Weights of a small mixture-of-experts language model, trained from scratch on English Wikipedia: 4 picks a token.
Below are experts of layer 9 (counted from 0) of a mixture-of-experts language model. Rows are named router (the router's row for the expert), gate (a neuron's input weights, with its number), up (a neuron's input weights, with its number), down (a neuron's output weights, with its number) and show model dimensions 392-447. Each number is 128 + 32 x the weight over its row's rms, rounded and kept within 0 to 255.
Before each expert's rows: "comes before" lists some tokens at least twice as common just after its tokens as in all text. This comes from a sample of Wikipedia text that the model never trained on. Tokens count by the router's weight.

# expert 17
comes before: " the", " a", " his", " 18", " August", " April"
router [150  96  93 176 171 151 131 117  78  93 120  91  90 169 108  87 137 150  81  95  95  89 105 103 117  96 137 190  70 102 164 156 122 150 167 111 111 115 115 121  98 138 174 145 113 140 118  89 160 110 149 108 137 105 113  38]
gate0 [179  99  95 163 135  92 164 138  69 167  86 155  75 107 112 140 133 162  94 121 124 142  62 198  66 129 161 119  97  93 121  93 180 105  94 175 113 154 145 158 138 120 157 131 147 132 114 129 183 120 121 128  73  85 226 116]
up0 [166 113 165 113 140 120 118 142 154  99 110 136 121 183 133 107 147  81 124 156  50 152 211 102 190 115 129 134 141 199  58 103  82 115 120 186 127 160 153 131 203 124 108 155 144 133 134 133 121 148 150 108 121 118 144 106]
down0 [195 158 109 144  88 171 131 126 171 120 136  97 109 193 126 139 153  74  55 116 190 130 130 118 167 108  81 148 112 170  87 142 159 115 149 136  82 138 127 141 133 148 163  71 188 139 122 158 111  75  86 177 184 150 158 106]
gate1 [148 155 152 154  85 101 119 201 134 131 117 122 168 153 127 102 140 137 117 128 146 154 208  82 124  85 156 168 150 115 145  86 168  96  68 150  77 101 118 122  85 127 126  70 147 128 175 134 152 139 104 132 135 135 169 129]
up1 [114  86 109 101 111  77 181 110 111  72  82 156 127 125  90  75 102 125  82 139  98 145 159 112 153  93 178  81  60 112  67 159 144 150 116 127 137  78  98 171  97  93 122 145 149 167  72  75 133 100 105 145 114 151 191 141]
down1 [146 135 119 193 125 167  81 159 118 124 135 161 119 121 135 117 134  86 126 103 141  83 118 146 152 146  84  83 114 106 173 118 151 116 126 119 118 166 121 117 156 126 132 156 109 168 128 128 142 169  87 110 138 153 126  69]
gate2 [162 142 130 158 133 132 102  94  66  35 126 182 117 129 119 134 121 200 114  63 130 154 124  64  88 106 179 175 109 132 118 126 139 129 146  23  96 128 125 120 106  31 162 106 131 154 190 130  94 156 168 116  98  97 142 138]
up2 [ 94 173 114  99  93 158 157 127 144 112 196 116 107  88 103 113 111 161 137 112  98 141 194 152 178  95 168 116 155  92 176 116 124 165 173 106  82 103 151 155 158  62  66 121 130  62 106 151 123 173 107 115 141 109  96 121]
down2 [ 90 144 135 165 164 168  85  82 190 178 122 176 143 133 171 141 162 136 149 129 125 138 159 174 130  97 200 123  96 178 129 181 169 168 142 111 112  86 163 152 188 126 182 157  65 154 134  81 106 160 124 133 156 124  91  58]
gate3 [137 119 159 108 167 141 113 149 126 101  76 108  75 151 186  98 166 131 143 112 121 141 174 133 140 119  96 151 138 142 162 122 103 124 151 159 112 109 115 119 121 141 109 166 238 176 204 106 186  94 101 145 147 128 114 147]
up3 [125  93 134 168 124 119 136 168 135 109 108 130 139 157 115 147 138  94 170 133 135 132 131 200  60 147 106 173 121 158 145 154 195 141 102  63 129 168  93 132 110 116 106 118 138  85  71 111 141 161  80 106 149 169  65 132]
down3 [181 162 188 157 147  64 105 125 130 108 161 130 150  84 149 128 140 134 142 141 178  97  63 148 127 172 113 161  89 147 128 143 129 121  99 106 168 143 108 135 136  90 140  62 115 132 153 166 123 186 140 139 113 147 104 109]

# expert 26
comes before: "\n", "-", "\n\n", "=", "  ", "The"
router [113  85  87 123 171 163  88 125 115 102 104 172 129 121 153 184 117  98 103 167 211 137 157 174 136 147 150  94 143 104  98 112  71 155  94 113 131 131 150 168 100 166 137  97 101 162 150 105 128  92  93 144 115 101 151 164]
gate0 [175 119 119 130 189  99 157 164 206  90 161  81 101 189 126 151 166 144 101  81 134 123 128  95 115 173 135 110 148 115 173  83 129  81 127  82 170 124 139 163 112 159 138  90 143 142 120 115  97 125  57 120 134 135  53 149]
up0 [163 140  72 183 154 149 170 110 128 127 183 106 113 207 141 184 148 124  91 139 171 116 158 121 157 186 159 127 137  71 173 138 127 121 206 121 156 128 151 150 107 132 126 107 135 176  98  87 100 121  90 104 139 116  88 151]
down0 [115 154 101 190 150 104 118 132  82 108  77 107  95 127 114 153  98  75  73 136 155  91 102 104 172 117 145 180 104 149 163 127  92 127 157  54 187 158 172 153 158 152 105 136  86 143  85 132 133  97 156  71 127 158 130 200]
gate1 [147 147 125 109 101 130 207  63 163 140  87 170 172 129 113 243 117 148 152 126 147  95 149 110 138 106 163 164  76  78 141 110 101 133 151 114 138 125 182 137 131 110 115 160 138 147 122 181 148 135  92  98 124 102 144 212]
up1 [103  78 136  96 138 215 155 145 197 106 148 161  63 108 124 159 121 136 103  21 104 109 138 145 104 149 180  84 134 105 111 134 118 149 150 146 133 125 165  82 128 108 130 149 120  85  72  97 142 146 165 105 121 108 134 105]
down1 [123 149 139 104 142 189 162  92 179 105 179 111 115 125 149 164 141 115 116 106 137 151 101  80 145 107 166 108 130 110 129  93 139 154 115 147 142 138 106 182 105 125 108 191 143 116 107 144  75 175 175 154 150 126  62 132]
gate2 [122 170 122 101 193 101 109 131 179 125 159 130 157 154 152  85 121 117 123 113 110 159 157  64  99 129 102 172 150 150 131 136 171  95 148 116 125  89 182 124 133 148 138 198 159 175 117  79  93 117  91 111 102 145  78  79]
up2 [138 128 177 134 123 135  91  94 125  52  96 164 125 133 139 114 104 118  62 102 128  96 157 122 164 159  76  83  87 125  63 164 126 116  59 123 156 159 119 165  98  86 141 109 126 105 112 136  93 107  92 183 101 139 140 121]
down2 [175 140 123 120 121 118  86 125 175 109 184 182 165 166 168 115 159 145 174 135  90  93 135  94  93 128 146 134 115  98  93  98 154  77 146  98 137 142 124 134 158 167  92 111 105 191  64 126  76 151 106 106 124 125 158 117]
gate3 [183 151 120 173 160 134 152 130 108 116 114 169  97 169  94 119 158 161 120  90  93 152 179 107 125 162 121  93  84 123 191 109 149  86 146 170 157 186 162 127 127 107  66  98 116 124 132 149 175 148 126 120 107 150 138 126]
up3 [172 223 108 166 182 115 104 117 164 167 138 200 141 170  91 166 123 132 142 113  99  94 158  71 135 155  55 133 109 132 133 126 130 160 166 175  65 146 121 165 192 133 125  84 159 126 157 103 108 183 126  90 115 158 102 158]
down3 [ 81 160  72 155  67 134 135 163  82 185 147 127 133 128  96 109 155 140 165 126 148  82 107 138  83 143 154 159 138 117 108 150 148  94  95 176  94 164 122  95 166 113 133 106 137 120  96  75 177 167 108  59  88 116 124  74]

# expert 20
comes before: "|", "=", "-", "The", "In", "On"
router [134 121 108 158 140 126 127 119 177 117 189 162 166 139 116 160 189  53  52  99 126 115 148 152 132 159  52 158 112 164 166  77 138 104 108  75 119 124 130 124  61 110 135 102 205 137 153 101  66 113  89  90 115  37 109 130]
gate0 [119 138 164  90 181 134 103  86 141 178  74 110  79 150 109  60 162 157 169 149 117 126 157 101  94 112 124 164 134 106  84 135 180 131 195 146  77 162 155 137 102 175 141  99  85 154 135 101 190 119 102 163  99 140 115 165]
up0 [106 121 142 161 143 151 120 123  59  97 128 123 125  96 117 100  82 158 188 163 102 101 121 151 153 128 102  95 163 141  81 114  96 108 129  97 116 129 202 168 151 156 133 122 125 107 120 124 151  83 139 107 139 157 164 139]
down0 [104 148  99 170  89 141 146 116 163 148 116 117 153 136 164 130  85 177 111 116  97 131 141 159 160  89 129  71 137 124  71  91 152 140 153 170 192 161 129 160 143  89 159  99 111 169 147 187 127 122 116 124 100 124 131 170]
gate1 [107 184 144 135 121 110 107 138 116  89 125 122 156  92 135 113 174 157 138 191 135 165 133 105 147  86 114 160 138  53 191 158 120 107 121 135 144 136 181 156 131 114 165  64 121 189 121 192 132 146 149 157 136  56 155 123]
up1 [ 59 100  91 170 109  80 158 126 155 124 126 136  92 119 149 123 135  92 110 141 117 148 157 133 129  64 110 176 169  75 158 161 142 176  68 128 177 166 121 106 178 126 113  63 165 135 167 136  46  83 126 128  92 113 101 125]
down1 [ 50 149 138  77 194  85  97 141  78 126  86 133 124  69 138 124 111 103 142 165 123  96 170 153 143 120 158 119 145 125 148 127  61 209 108 144 181 131 135 152 143 166  94  90 205 172  98 124 164 123 142 202 135 123 126 120]
gate2 [179 147 154  54 172  91 133 113 159 158 151 103 114 153 138 131 121 109 127 162  86 192 121 198 145 152 130 180 146 170  79  78  71 130  78 115 136  88 140 138 165 129  72 129  86  85  76 132 158 138  97 140 192 114 143 136]
up2 [ 98 124 102 187 125  85 115 190 110 121 110  84 133 124 123 125 140 106 122 127 119 110 151 142 127 104 153  97  78 156  85 155 142 127 118 132 126 146 189 149 159 121 161 130 112 146 107 151  85 101 169  94  89 125  54 103]
down2 [ 98 116  90 157 124 138 122 114  99 175 184  94  99 113 137 149 135 146 126 141 125 138 138 168 127 175 186 146 142 177  97 151 121 166 130 168  88 110 165 178 141 127 100 161 103  94 158  88  93 171 112 142 134 119 108 121]
gate3 [117 163 158 135 111 131 114 143  58  94 164 137 110  84 136 132 160 135 124 157 165 121 128 140  50 148  80 197 173 128 157 146 162  74 115 114 143 123 164 106  94 112 150 167 110 183 114  76 191  86 104 153 155 110 120 158]
up3 [144 146 105 148 106 137 157 150 136 170 144 108 166 118 122 161 157  77 112 161 158 209 125 116 182 150 148 220 153 112  91 140  79  89 123  73 151 132 184 118 128  83 168  85 148 187 142 157 120 120 114 114 122 111  75 162]
down3 [166 140 102 107 157 158 120 139 111 126  66 109 135 131 162  81  67  65 127 159 100 122 158 208  97  91  99 160 174 160 111 144 136  93 148 168 152 122 123  68 127  62 132 146  57 133  68 134 181 154 110 123 132  96 121  68]

# expert 37
comes before: ",", ")", ".", " and", " (", "–"
router [120 153  81 175 129 119 102 142 158 183 134 110 117 100 104 137 116 110 141 126 226 107 152 109 112 143 104 127 149  63  92 126 100 134 110  88 166 171 127 182  85 174 189 163  71 119 133 122 125  97 127 128 103 132 153 101]
gate0 [188 190 113 116 136 115  98 120 152 137 100 118 172 134 127 167 152 124 105 153  80  99 155  92 124  92 147 137 104 105 156 157 159  71  98  95 135  87  97 162 107 122 108 147 160  59 105 138  93 135 105 150 124 145  96 172]
up0 [129 176 155 156 143 162 106  87 117  99 198 182 173 125 148  95 122 144 108 129  40 151  67 163 111 104 141 123 141 126 171 157 178 130 122 141 155 142 156 156 200 149  94 147 162 111 126 117 102 117 152 190 128 114 129 136]
down0 [163 128 201  87 125 112 139 212 178 110 110 168 130 145 202 114 165 113 132 111 161 142  83 143  86 124 149 121  95  74 124 151 147 117 116  74 130 158 142 133 161 162 106 135 167 140 131 109  89  84 140 139 106 146  46  29]
gate1 [150 122 146 168 163  87 145 122 168 153  81 197 153 108 185 124 125 133 108 134 163 159 159 164  84 166  43 130 130 149 126  88 131 131 129  71  82 123 157 150 154 150 142 148 152  73 127  93 122 112 136 142 145 114  93 154]
up1 [103 161  81 111  96 139  84 115 153 116 137 103 146 119 129 165  95 127 140 136 119 132 137  91 197 121  73 147 142 117 128 144 130 116 152 104  78 141 127 197 141 133 155  63 108 116 130 144 100  87 149  85 137 114 136 120]
down1 [159 190  91  51 150  90  84 137 160 133 115  83 178 136 128 193  92 126 129 131 194 136 113 220 164  73 138 176 155 116 150 108 136 123  98  98  90 159 111  66 136  75 123 212 159 135 138 153 139 124 149 104 149 127 113  91]
gate2 [126 127 146 160 129 140 110 147 123 128 102 107 143 139 165 104 131 189 145 106 140 164 209 127  97 123 100 159 119 117  59 161 150 131  81 167 100  73 131 144  89 121 171 121 143 132 103 144 171 158 109 113  81 157 143 162]
up2 [ 87 123 102 129 156  65  63 154  97 111 174 125 152 149 102  62 129 114 172 174 179 100 103 172 161 107 112 103 132 140 119 107 135  93 119 152 146  94 115  70 124 127 141 142 141  93  95 112 136 155  73 137 119 107 178 131]
down2 [158  85 100 177 103  97  82 126  82 136 115 136 130 141 119 167 169 160 108 160 139  70  82 175 128 135 155 112 102 129 106 208 149 123 153  91  96 151 202  67 129 106  89 209 131 137 122 158 108 121 136 172  61 140 114 190]
gate3 [150 126 178 158 158 143 119 108  66 112 153 142 151 173 148  56 131 105 137 154 130 188 114 121  91 137  83 132 146 141  73 134 176 145 129  90 108 156 163 107 119 168 163  86 156 105 136 127 138 137 125  98 166 167  97 201]
up3 [145 122 162 153 114 167 147 191 107 184 138 144 126 125 237  99 193  94 132 120 101  95  95 145 139  85 101 157  97 135 140  85  77 162  99 231 108 119 136 162 150  96  73 124 104 125 127 159 138 147 100  99 142 113 109 159]
down3 [145  95  87 110  98 161 185  69 158 120 169 101  45 116 175 130 174  82 101 107 110 154 169 114 160 164 179 130 147 161 148 132  99 113 102 190  97 144 104 125 139 137  94 117 163 142 143 113 135 172 123  60 136 178 108 111]